{"num_hidden_layers": 12, "hidden_size": 256, "n_experts": 128, "experts_per_token": 8, "d_expert": 32, "d_shared_expert": 64, "hidden_act": "swiglu", "moe_layers": [0, 1, 2, 3, 4, 5, 6, 7, 8, 9, 10, 11], "router_score": "softmax", "normalize_top_k": false, "routed_scale": 7.02, "balance_loss": 0.0038, "balance_bias": false, "shared_expert_gate": true, "init_std_router": 0.0236, "lr_router": 0.00252, "num_attention_heads": 4, "num_key_value_heads": 1, "head_dim": 64, "vocab_size": 8192, "norm": "rmsnorm", "norm_place": "pre", "norm_eps": 1e-05, "positions": "rope", "rope_theta": 10000.0, "rope_fraction": 1.0, "qk_norm": false, "attn_scale": 0.125, "tie_word_embeddings": false, "parallel_block": false, "init": "uniform", "init_std_qkv": 0.0277, "init_std_o": 0.0, "init_std_up": 0.0277, "init_std_down": 0.0, "optimizer": "muon_variant", "learning_rate": 0.00229, "beta1": 0.95, "weight_decay": 0.074, "lr_head": 0.0229, "warmup_steps": 200, "schedule": "wsd", "decay_fraction": 0.767, "decay_shape": "square", "final_lr_fraction": 0.0, "batch_tokens": 131072, "max_seq_len": 512, "doc_mask": true, "train_tokens": 525900000, "max_steps": 4013, "dataset": "wikipedia_en"}
Below are experts of layer 2 (counted from 0) of a mixture-of-experts language model. Rows are named gate (a neuron's input weights, with its number), up (a neuron's input weights, with its number), down (a neuron's output weights, with its number) and show model dimensions 0-255. Each number is 500 + 25 x the weight over its row's rms, rounded and kept within 0 to 999. Numbers have three digits each.
Before each expert's rows: a language model's description of what the expert responds to; "raises" lists some tokens whose logits its average output raises strongly, later layers aside. This comes from a sample of Wikipedia text that the model never trained on.

# expert 51
Description: Tokens after an opening parenthesis or space, especially first letters of Cyrillic or Greek words, also single Latin capitals.
raises: ".", "A", "B", "C", " to", "E"
gate1:473518483466472507510500489534520475502504512481524522500515522514514514504505497524507475497481491524457516543512504506494486482536503507539475540486486517491526492523506498457543486508515506485498508468502516520541504498464497493468512526487518508506538494473502442484484492487473463536561456494543497446478464498461479491505502497538506481504479514490532519487492521512493475509510487537534499518500508476476500442518480497521477463517471509553552521540498511466545528488554513472483464484518503495527541472462496487515519487549519489475502509519490477545520512545494497501466499524457469548463449499502523477506513505510525493550491479523481501490501496438522485498537458476518571533452518514499521526513509532515535502539512501472487448520494493491496562527471540
up1:515424542475497487534502516531508504503523494496474504469506505533476485473515516490501490491484502525479509526538511488472466463493505511517466571542518562513494485553470462501489440474527525507461466488488508495512524485517511505461482527509493519486586537508506462531492494484532471513491527473498488527497491473553526468545524494470488503513512475505520521472556511521492478543515533525511479521514544496528474531557500482518538506512531499482512488569499485469511505523521506476489532496515470504481543484469488502482446507501480505500495458521481494494544508505496484544493478516511509469467498503497460486506478491491561505527479547490496512475498468520507525524497541483520482515522480502433464502495503472519509485481509480517495474530498532502499520489496515
down1:446473486441470483511483486467513487514504469472500505494483521525485543505568512459492519505480473503498478507492511481433511514534488444489503515558479496478524534562527498490519524524498490461510506529489511531497499491499500487485537538516474512549509499524516496456470497445565512513525474443504475479477511480518498473520496481494505480557500495512517529493542489469503490487585501528490511482504524450483498509529474523523489508525487490517493522546484518483500469514524475501462448450466485511501513491460517509479490502473484524482487501485450483481483494477562498502490503487490473484505459485439477500491501494510494497465501542514484529472473485502495497507508448486520503493520494527523465496453526458458500493487468530506513503497522487499538515509489480
gate2:531557528493504512535509472489490459493491503498506524523513515504461462490482488476484465533496500502494500510524487536514506486495492486477546503474515496508486516529478453463495475507490512464505507493506493504451490499521503470486520520498510497501509470493505498530461438506517500522476517535527487471498553499545492450513490451478478505493507510530542525470450523489477512442512500508486488522498560532517498463510479519500467495534544466517539478547475480467532486489481486537528508455446512469444509503547533490510510524559498522489481542516545489514523516530514524507478504491487492506505513504474513489488464542486483496500495584502476507471515504536483521465442494548462483495485487516517483526473441532465479515506513504494475537497512496527468515491512480
up2:492503473465475514493493476519482527543459493483482479512480510498491495551490490519501456484514496505545549519522553521500512521512529495466539483487520440485492489547523495515467487482493504482550473509530465520480467471510493515526493480470477514511471491489547502473490501512535508519518523519522487497525498547524496520519480520492501423527518505525490511511534446486529470514542504537535477499483507484517478530495477485550505509488510489524503527558496544491486507508513477498507543485529478513507485509462545508509519489498503524493482542501550494518510494530536525461466510514505482541500511533493483481456498513543540471505545436511483513548472498491506527459470461509490495488479512468498511465439479521454476509467496497474489528501497537542486528478487460
down2:508461504515480491502522482509504492483517490485472491531513491524522525489512531496529500527527515490453524474508499475543463510501503505483537498502513454533509528505451453494500512534520463484515496492509499514485484527475454493481494485527492499482503460512472475472526456509480510472533496524483461490535514509529528547472509497476500526485556470476512514523522474478486519485463462493538488464486466523514496472468484446509509537446489470477519503487508508508495524466511539513481510499548525503541477521486498517506486527529501476492510527474497517517481526486483488489467492460458492483474493479458451522503464479526498512543464518498477506543523549471423562470502481517489524534491545488498521486475475455486510508452478493486493464489471462480545484460484558
gate3:472476516528487469504484483535487524475520498495459497465483509530555476541486497479478542481516466488511508505493523501489556493435504489511466517493482488504531497526519496505476496517512506498536513492465456519485521539491516499471430496442515505508538488488489510576486521529460542492500542520449486542467489461500519494512496490478541557501502534559478531487426524484473479539485539484520532508509507493551521473543490527501472481508487514490499506477537494496477494516499495552495477487486480486475501562490526469530505464475481497482467496461510477481517500457450488508494494485493542497505480512519508488499520483518514504519470500486493496492501528489487460483531461494495505513488463501491470488506472430514520488487512454462495524511487526523489505511504482
up3:464510499483494470475548499477501505515466501485520545505479441506543518480503469535537455525517499502500485504518583494487497502533491503460511486472499494509523505544497508503486511474465518449496475520501526527499493501472468474487531488499513512483518507526494529495486496474477534472498501487538504476503534505507496531531480530511519530477501500498487477496507536530468513553491521535462510483478469489527515518483512475488532465543530488522550514548460486498486519525472510471526515550456477497505444512533506473504460480549520471489513544492495510483498503464489463491488527528492483504512460449504478480493486509483506501524519525484521491528483505497497486499501576483533554503494517503503516517511496507510566551518511465433481462528515507495537528459538511
down3:520513475513487506556479500522489526497529476525511529469522487544496475518491496546475489492495498463482527503493518535474512454528538493501531547500450496491440509549429498516526538517464514485464476495480505512497524494468516479464489516491489498481481477485492508501503467512564519535560468494508500514497470521488512467461456530562483519522521477505503507495493500489513561510502483505560536510512503469492506453469522502497484531522491458525518511507519533444464456508506490498469504502498476517506488529496490510466501497521455526482509493500497526486536494472521468517487503497459470526480512480501522494521523516515487502452526520553529510486512482514482516505473490501535456500483527534567517492507498506497532498496536510472524470444528543518514506548495498
gate4:500486452482483483469535479508541485475476515557480478532490513505468554498479533465476515482482516470514500488517544531489531537516505533499520504499497480530510496512492488543488510495496492556515504487518500572512460504528503490532527512464502524484540448512481501470499482536512490515474519478478513491524519506536514510517500464502508460506475506516502492486570521474527510503512530516507469539520463489499493521460483512493528487492470459462492475457467484496529477521473506470471522531489481471498491465504510500558510504439500515505518488499486504479489510455472495494500503534478511535525568515536534488496500504526491493472537551514473499547480533496535513447518481479463513460536481459448499533491509514527490504494510527526447473501481499487494476533475470
up4:488535516489550496533534505485513496510494464500531523504555549505574469473528514561469505490507495529495546478499528511522472468505497478501517461477477516506551512478475503498496483542483534524526493499491454540574467490451526475488486454525506454519512516502501522499461549480484522481506489504503503496462501490500499469489507483541509519505498553504510500500453472525512518517536517516521548495519530499490458491472509554507485480522520462566514515459487496545506522483505494507491496488491473499500531487441516514501529515479522494488566483530476526477479479445492491484454471492476480489521500472518508502495501499498494473499506444504498528431483462473495484515511510471531491502496494491517514503491537518524472529514511544517501470491484499487484500492484514
down4:518479505507496474479497512504542484425484532506483491522528504521493472511477461520511468475500462430520488492500539544509475493489535516538488520503480458505522510488523502497542512436556466509507468472523509498495491462503519493461512513467493537513472525504516493484496504516524473434529473521506488504461478499516498454462462470513503500527480514511482482457495466500535500464514542507486478517510501528492532505521490495547482473482528526492509525533537528460473519468498498513496471495430452528504445503489535542551528514476511535499499489529541512477522462499486441441481508509491484519484497532518516491498529526440469488499509504497480508497489495505514546489502484518515545451490509509520514510487519488500541466490503521496499489501470546491490494503480486
gate5:514521471473510488493475532549512493482446471423470497503517502492523510504477500528460505533540514497483493504471506490504460469498504481472483489510470511541484524526524546483472505483561450473525508531525585477506526469490498475496447501502485508505521517510510514514479517493503493500479473460542521478516487504471472477505495475532478490514515513484499541558441495502505463545449470499461494502515523500502537465496496519494538511515511524463533488473525518505453483526493513540520463500483497490510494508462481520541510483512477472514507479492492471510514453464481509501501471464508502540521489463511489531470504501514527504527477485506495493581462493461492435519490499461498522489539467522489494518513541512495490501468500501512463507490473477501531519503471511
up5:476508510515514524474543533472495515507495454491523507485513496527509496467502500491487489499450539514513475519465527506495457481482523506467511507483504497466479504553460459546503522512497533507502497474474472556424493479512475488514488531501502496484499493524528492508460510497509502511503506515534495466496437505498523494505466502491516525493477524487507468487499512519480558476510507505524467520496482528493496499502523548521480486517496516571483521493527482496505425481483507534496548540533522503521523492525473452488507540477506525503488497498492457510524487488522519518492510558500518521427525525484485528480513507520494497516485490500479506549521540444452470468509550476504481502475490526560511465483517512474498472507461431497480500476542493502494501449480490
down5:510538506487514486465490528507513515517495530465505493504474526479513480509485497543486565514474480481499461460496514519470526490476512459495511467506465489492485491484501457529485488494539508505477470465488520496552493461549518484504488517492498500451473535538482537530478490490483482476514481458511464505506494504485478473505506456494523506518555486517493488526553552524501528481477483467517538481534527542487536469503472533473534461500477507498509453517493444484511522500487489503510509537473529496510501453483522455482509505510486451509530522509492505486531500468478454546521478503497540493467476537531473491544500503494490508469516511472500531478541477513538499497436509466474514476450512468473493545449483484527470519520501499498517475502492489458493549486466507

# expert 11
Description: Ordinary nouns and word completions after articles or partial words, often about buildings, media, machines: station, album, seats, drinks.
raises: " (", " |", ".", ",", " in", ";"
gate2:485528551453455505456495493537525487524465526475473515523472516444527462530492486529528511536559521506533509539507455509493534498487505528504505467482512520536494516458483536526500536496559477514492499502487539527494524490497483482492467506496518514511484490524545518480486474516493528514519524508483467519473494495445489492550487476519496529504515488473502482473484517573515498538494517519501500518555515489478469476458505488510504516500507517526486524508497494526508512463485484486470489514500536476469461492529463512488440504519497516499467474466501448519495538479460499478520500557481490513490500509493495495521523521502488453472533536534514503480514484490539511478513546477511514514527521474486515470481502539538496532449515490477577500530481546487492510489487499
up2:596490549532485507466501490491487496506492463500488508532518506475470480492482540515498506500532443434497537495488463452498515535507496512519535496538530502480489480471497492521486540500500534531490546426506467493522437502490511508500510482452448486499500538488495503504514470482517462495479546447529495447461532455495552521466519541487506506495491485531498518499474528522506528501519475448484483491495513471513499489494513480524528481487520465516505462506514466473473553514513493507454481475510520497514501519483549506539471533528514519473499527487488500481527485494522498488475519533488461467530541471492501494503499473489502504538499522503517511478504490508483543479488473498523485486484493505504474464532516511483482474537477489495542512527525512478470529475468496
down2:470513519511511516451501454490497507504483495466521475503475509509484455486508440487491506499539453528503489505503514490499487472555520557498539504513486489483520486515528499482510501535461499462541485487535476465513511524483497508491499513516468453536477490419507483509515473516543489445476489461470502484522520554513479499506502526480512508523504493472483525487522443445483519529528493522524481504500481502541494506489505486515519479489481497477495496475445477486521462565515528490485499517530456517464525492482464535542506471479514503491493493444504519517508511504496460460513526542483557496521506503481494528505439440484524489516495527504491479513474485491482526498503502531480487497526504549469473527501451544494444490519513500501526513502497528489532496516543501
gate3:519463451517496502483497505508480468520461487481521476475449511495543490509478512504500524492485490523520496496508501472498523497502479486540518495487495533547523514507468546453496477502516468488518493509514461491467525479492508453482543458460512520519504499524492507474531509546544472501525491516507489468484508550449506486472550497537455440524488501494521528472527524504484543509516517507562494478518521525544473497414463466506451532483500487524503491475510549464536539536530472499511489536538494528493525486436494453507497543501546507506513528491523521497546479511538486459520513481472524542520499527481496500510509494526524526523501547471515507499508523490497510489479464508536503487485503523498514468535500477520496472499502496503480496494511479525476483526477480
up3:520517511523455537566517538521495540465515496469506523512476512433514481461527509516466534481498486473522486489493501450550526478492480503518515478501488494477505522513518492491518511525463522539505493477455479484455522503511487479520475466468490480508474488470478512523482463481483495561530543472514522489467461503506509525486515525529443554499512470481531456531396489503523484518528504493518507483503507524513527498519508494526495466494539565512503481552483512514512494502484493529519498494519539516489520535482502469502515477505507524534490522485557527507501505539507497502492517539496543489477486502500476507537514449467503519488532555512488503526489480497516497480509469493490524501515477506506523510456540508507537499530486534509512486513545511527533490528473504
down3:545463505479533500525531560469509494517494475506512490482485496496495499490514487539495477486509473532497534511458498493461517507533458471475495461518519507465529543516517491503522531556511462543531465524485517515493506460525544505508513558514535470497533497504509484481496532512501480485533501516463495467530465485527530554457488489574512501525517516490489473507526491440526483490514527541563449507477526486521498511470488522536505480520544453505498483514506524474508492479481481508526469480496511504498489493475488482477463537475497516492515498473500516563538526518480514486488478509483456534502509516532487499486465503502484487545514524458506499497543501472523497454499489480535501504494496484510545519511498498447466454461536513474484480520511464492492464490531506
gate4:495485532514525505481494516479491489478458490522490451554481484496503491502523476507537511506451473488482489497522461508505468464481510469491462451530498489505514482481492468534492508530491557494486479524538514515489500512498485520515466544506487476466504543455503506515516490501497457499525499506527502463477501529479481509493541499563541527512540544497495535459512522476518491517512474497404530505493502500487501478506522491507497464480517521495490527569495515498475483488512493489475449493517497477450493528543479506490497503492520482475460561469491512440502486472522551498487484463522522488506506537505492505487479517496507520498483529452488483429484516505523491521494462558478518529494511513513525517505512530506468490522522522491442485517492447531511521498543506
up4:505496495490505513505489505474486549531506459530535453518507511490516515503488502544565483500513521491521503516507513504496543469520546512451535498502497500513483517522477511488563433516497469532502473507511497529489527522510485509537520490535501428511502481492474512516485489484455456495489515528532493537544492435516523444542500479532524464535491485491505503471469483441505529505466486490550539511492502516465536544505481487496515513450469515485513473489518490505493513477486495560494524473457515549521538509519513511497530511540513510512473488490500499495515513524543515513472485545508554499509475476473505503478476499482522500460496450525486517563528497495507526523531494494508492451508512479456537484494483500482518498508474505480470498537470510492503480474480502
down4:499528480486501524517512477511500539494525491470506514531554473515540507513496491493519491514515541477500477501483499490496519494486507503476540531474475482482549524517503474487484486491561471544465501497483513516493510507469500445489489512530484542521488505523550529487466462480479518514459497482508531511489499533551486541529503455500498455462531493502505504510533489488473476486468471479487511519499496526484499483555510502473502451533431516483512514499489457462510518451484523498541524472527504526493480464497511530515499504524468485523518547497496493514531523509463432497533513507526525501451474512498491483517547527478446487453490522485446509510545502534466497506527496486520470439516541533538522484501484490536508524503500490522523480515478480511488437497507488
gate5:469498535488474501481540469496529509492470517570503477510490546488498493490487494503519498469491540498520520473514528494498489504545487532469518486516495476501526464486503530537543552490471515508536479508493483528505491501539466472506472539578521537456454521473508519524504470477455500562510484533488484512461495494497500510474502465514493526549454483507472451549477511506493488498532517488500500500532471537499532466502472492506478497509497548542498476487479496551464524490465507521472471502492495485498484552475476482526553515496504504487498489562467489536481462482504509542506549552460502476517473514475499483551529496498480545514524501493502500502494516477488487513535477481474477529489503547501472496507548489500496474510543489508507496529527503509529493495520513
up5:492486486513543501494524476477533506510541460473507516480532522517510519474472497477514512514536515484517532495484485485487546497472506489502513493501499545481474506469476461433506501468533502520455498515481505483487477490534515540479490549487489523508525534497488478485552530458555520520497509506516497499510451530505521471493544492518526493496493499543498516499493504521513474533544488480518528506476476464457522440503498490537482523483511499488527445473521531507519463491488495480496510472502523552504561480530528520500520546489522477523530501474501517508448534535505484536543529505511486490469485472513438503510497478459464486505491454461457496456521480475541476504479531480503557482528534463511508508488492502519534482521499511460489521491484470517519453497497470
down5:497533461506527529478521561494505496497541488518499503506534496518519494488506484529520522484484493484479497478519505507510521485467475467544539523503469478503524555522536522472527466519549476473505511530478505535497536495512523519495554546535461526471500497497472515515513513500541501468504487489490504498540472488483490514541484503484514480427524550496490508508523509508491520516485506475517531510468505515441512517538465517485477530501500486487490569499485502493557488495509517548439474474511469552483522433526490468458499529521567493514457469454530490495480492501516474469508497447501494480493545513521481523509489494467511484524508502470517447462495519472491500480464535486514545487516513459487534477489487486512510478515484488476511519529498490505510490521488490
gate6:474553496474525499477489496484521501519473530501526490515475479465492499487518511521522500422500485527546457441495483471537495463490524510531497502500534489502476499468475485466520487474477482503494458514490486493500487510496542505465500498530524507471543489547536534534504477477489545540508461502473508456513468506496496528498486528484499454540523548504471502485480506492457500538540527525500511527515481479518499522453481498457499525521532516501495521512493486532518515489524498481481491496536472500504480534470491449443506459460471491505514519446524458557470509449484491486515507544489463491512514482528508455527472505483455513505490513482521484469485487508533523525498520506510485519515557457497516487466464474484516499437533523515498474473492483482518497489479511
up6:495488512452453499459498467497517488515521515493495447503479479527530506498514460518513494479508503494453483475536502511501491487493489509564519508527498531534516497454501505485483502442541493532501497515516499560477507485494477495499501548508499561496504500523506489460480490486508482503521454499514458485498457469467509474499495509497534502526500479518562512531509459491510484522512488504446518489491499514488502485510495505495518485487475481457552526544508496466485494444477479484462517483508447533533560549439499472493493481521510500480502494492464485490473554459481464489509543516481493526500490482454493480454495530500490520496487534519497496447476508484518466517485534516502520513518476482524537503497456546437492492457524494514492460504465534531495493503536513
down6:503472513487523496522500493472482511494537512513487508500485487467461546473481466491511500521466507478473503529493482540503510520495530496483525507558467512487505467513478488477524525461468519481512543477478571522530489553475536473445481537496491472500480524496493515488511480479475504483441518510530541518486483509536490458467528487504459515471475520484489468526501473542526492485499515539451480460508492505493491473497517521492475464487448532533493476538502519510515484489514502490537497487501493481508492445537489524507543475467497488499482470506491451472474446519496507533496521466547478467454472487508525486511510495498527528469482452526512527511561515509506487491487517494496474519521537496487490480489544491475491501546487485445483469547536511458502535523513476

# expert 54
Description: Nouns after the or a for organizations and places, such as government, business, station, students, Church, building.
raises: " (", ",", " and", " |", " season"
gate2:488431488499530467495517529491506510510449526488502466532503497509521505491507497504526477490483549508512531490502526496468486441513508501479485517538505469528485527513476499490502510506489494488480524476479464484500504463484491458471485539499503493509490474469510471574471453512511518477496507522448525520539478451486517497465512486477523474475518508461494497500531502484535527514505523534519475503518545472526499492508470515522513452521542533479498545517462521480523512454485510521479521512497483541494476500519482437476514522448540470521498503524490498492491487531504526462490488472549495545478487503497515478492501536507492441497506457486481471522524510456488520470493561521487527540504519487511471479514444522517484562478454497519546481519520503533530475501483509
up2:504502500472489504477501496518522499494459460467487521549460479475499444490516543464473531493526491483488514485485523506509499511460505505465465460480522492468551479485462490557542501549513502497441500490454513458530523448496490489497522485501498478497489506497514519509493519544541523497491558539500491486475485527540493543475475481498491511494497521499485503504477464521472483486542486503482440545479540468473491431475511497506444512525491461511549501481496505496494499499475527505478531498475488507510470445492519512516483517532485525471507477492513508524495557507486529497518499471491451483481468506481527492518494543500494531527481460547512498459497486532463511517487501520510505465551497507476493504445523527528474524504471478527499465527491483520506492525477468
down2:457465507567504518489467487505511562502483529503524485545508508547461470470509479469489519499493543522506520507518529487503465488517520478500513551513521495504531501538512502488513460528496447493482487476450491513518519487486492484504512502533480484506510441472535456452507499491462513508502491501500480516447479513508501473469472522493559504485507481498516467499481504502508503530536500511496476527534530475481526497506460506492456507492516470578449484502513486497497522536484502503515519493534481528523479522565504491482490525461502526494489514477514514487499534537545503511535501512498469525483468503512484450511519546524457472481490494473509433504511508517498486472450461527543510515535443531473494517489479506525519517441503489499496497532496466506533514517499503
gate3:528481495513450466531488486493481480483553504464491511499497526487485486523549441467525490493512533492460485479466500483522515548459512511446464517486492494505482521495495494478541504511521504510477479462512482522513486484508484488490494492520565546515482444500476528487481522516475511543501487504533489474485528458470473514490460504524478453525500476529515543493518489510531445545475488525460517515461440512531475445479479487504483529509501513523508483510552501497515518529526503510522523507519498496451464496485471493489492501483454506450534475498478555498496520519507520525496453542498448477493474506470504450505517510498495467495511487496500509507492501527482485513407467485486521502460500501488517513505459514505483493486506557483482525491505533506472509520490486
up3:477506490504450522536462505496497485484481483489491464467491473494488490513509473491492508479502520528523503505539469479500512501532501515515535481452493523491480519459521469463503480501516570492507540506497473518528464534535450445528541519532504481532501535500501497533480482519472490533520501464509459523470494498511507534492488493451500530521529488500505470463564540527537485526499587506506468458522539513521504538513484477499451506460547502491494497498521549474508514492511506511472546507542506516455478480509510498512533475547491516520488527489492484502520535492489510541504470531505490494510499500504515498512535487550506503503522480507499513527489474474489487505505560515497571481489505468503476496501508524541556464544468503518523521494535514497500508503493454
down3:472501500528525509517496495482501530461498488487470512485530475525491511497506470474499494503508496508522482521552484479448462467494508544493474538490469492488505505494487467439530494507496519474521532469469520508510533473489476505486519478507469527508483447494495521463529550532491487509503492522422491523499476506540485447468492451461519482517502514498508514489480457487501514506491455453524497508529503496475509476520536508492515556509524516470513499448489495487499488546522514462533533506568458506510521499493466521519530515523534475504492491490498478457473502459488476514517552446527484528499528492490498496483513454524523474492518509537482446521504496505475501491453477490460541460515505499524474513498522476484547557475496491496508472499495532510513434480517517
gate4:486540501532448485484496517502524513517522518466493505523493463481532507501494509516523484496517520530504512492550493450485529494492526547515525540461459496494466485500537518473443481553461537468536447471501466459502490474490535493490488463517536520527469482480544504473519490512515477560512477477505479488469507527476521523550520501493534473479464490489498503491560512553483548527517518466481455467522539514457549507476522506503526506493461458467475533504522520504511507481493517504543468488501483501484505485535465458471523500541498528514509477500500504486496486505445528516518474531487527482499472491519492505488454516493546500503504504531492493497533474531521505490528469503482519514476511492491530507515498442528510508499502478463493498522478542485547524505524479
up4:518518485489513482551485490494490508546464411481526534532507477508481526464515508477496518483470523475508450548517511475519499466467475498536497518515515497508482466483507490484488499477547528502518508498489526452529527516462515520487475511476501478475514482467514495516515433466513520464501510524533489494530514493518469517494478525484523453499476485478546526485514481503545443497509525515532507521514515539499515499530488480515515469511550488479501486537499480441503489522487512524478522469472533505479513488517518508530500483484486488494525525495502506526436466487512504556455518540499508483463510529520453521491509490518499471528480499507527495541491527533557547493492495481473485485465479492504503466469528512500472493500460514444517541467508523546519508524466479
down4:499499523476459519504495505501483514453498522474527539499538483512496543553458500482493536505459480459446466534448464541511481444526473485494507486538515496507524497506521528517524500488510485504556493504465506531505538484488498465500524513501494455526484498495516464514507514482510490457560525485493524462541491500520511515497464520494477516507481515478486498518525487483505487475498501541538512503465516481535480500504476546535526477490454501479511526466520488486502491508474551465447476534475515491499506497474537496512535546483516517509528541453510543527534527475532460442462491535504518524531484527463470494486514495497473504475546534474503476513501521516548522489494494463504519486490470520493528505464491516528478468506476464502477509494536470537530504486491476
gate5:479485478515520493513531521502530497449487508515476549474525513480534479505468534466509501483477516492500498543522516483466535496484516504529472483496485509527464528454467517450516470530487497485498524504512479482522512498478487491518467513513557521486487494511480508515486483548505493498531489451470525515497509549542497514460458503489490522464531502529512477567504510513485545484490507515510462522502488516487475471485476524536510463511479520455507527478504515443446505484579486511519503474490520528485431490551505491517500499482489493504456521527495505496532524503536526518521488538528507495504572524459490482487465535489460516512527516482452501498493496502522498446531486481499474530486464491537509502523468545487516562491500536498493531495514511472515479499491491
up5:490523503526496549499432508504512486490487557522474494490461520503490519491488506566521461496457554527532539471525499509463496536524489476494514503479490492525497493497454535484456515481498513470479450533513515529530511474481488491524531504537494475540517481493484504500487518519515543493504484481466478498489452526493507482466491496506519460462554505490483525469511485480507517512475532455515510504539466508530474449545508495495501498480508500481487548489506515481508518472546442510504527518462491477553456508493516494513480511479479473526504533542449496502544519529528494482491516510452563507504468514487509490538488520527468424496493492500503492512501503505526541501457513532531497528507503520505450494528515489510527509504492540503538477533531497497517497505491491
down5:494533506505497479492510506500516506474515516484511530524471520426509498499520521514471521477486495481484451479480540480493459502490475457493531466493523540498509520475488520503508495493542530516528503506482488478487511490507498519485486509495503504526487511528510544521486499523518516462515524474549481464446482542498485452544508516523465519543492489534576521496495517521455514489530494494464485526471490554507471465524519507522511480486520513492495515478523492490478490493501472469455531472522463522534488484540523496509528475486499499493478473523531479492472568517461488505536517493487453495505528516545490529517511505486475511565540496507532556476506518510476490516473491489507500516568489496442525479482520528469471475515529500544500514494459541529451466499474490
gate6:505506495507511486547494517518519474472532550493489521550494535508479498499472479487526532492463504486475494492526524485510449462450503450476542527501526543503475495492497495473513511526500504532504500480531469483489496491457488463527506457508539476486496496483498519521462539504457505536513498480489475531491526471490501566496474471491521495501466517491565480476492468484479540536500455499521465511504471521453489510537480493497485513544461511503523483467509524512491474519490495524519547467510475496459554474516489519477461468451484491512503519515469527480540523518508528504502487527495465474514447496484473490515489547472525470492504525481524484506503485507550479494461521479506498494550499496497469520498454514539532502450476497451478499521537553503483522520477511
up6:523503477544476466500496466527491533506514529488505492509503528481524484529514460539516518468465501499501523492515475523467478472463464540497512486483517513504496469499525492523459486510510489500514512495541525455516500480494500494523488508488500455489537540491477485502496469522452475538500507498536504458454483504460507510518438494482468546518500482533545534564509486530497510550512518545440473476518442497516505474522492514483482515502553542496498511508492518464475546476501522519488508513526489463496512473496458482465476521517552528509489486589497507527517509455523511499524502495483485488509461525501556487508495489484458509501490484509515497483498483468539470523513517511509506505538502449531528467489534469493495470512464468481498513509495543516463462480482486
down6:481513502514488470447505499488522428541501485479467462479503513471485476526509470513469520499495476515492467490537470507516465463475483476517441523521504496508500472509528503463505505455483517498521484515528471486487517487490506465469512501498500511455495518493514491480527543521521497478536492519513492524518460474531410505474495520506500493497524524492494456524487472513449507502542487515510512462504546492477489484540524456519487502535502501491498494456483476514501484578498542485503503508494484502482505450468442492487478488549502475542525485480480516530512522508511480523471497508481498453480498513492501524524490482556463444500507496555508527490544563483472507467485522517479473458512508518490492484529482473514464504499498479479510504509539494496453463514486542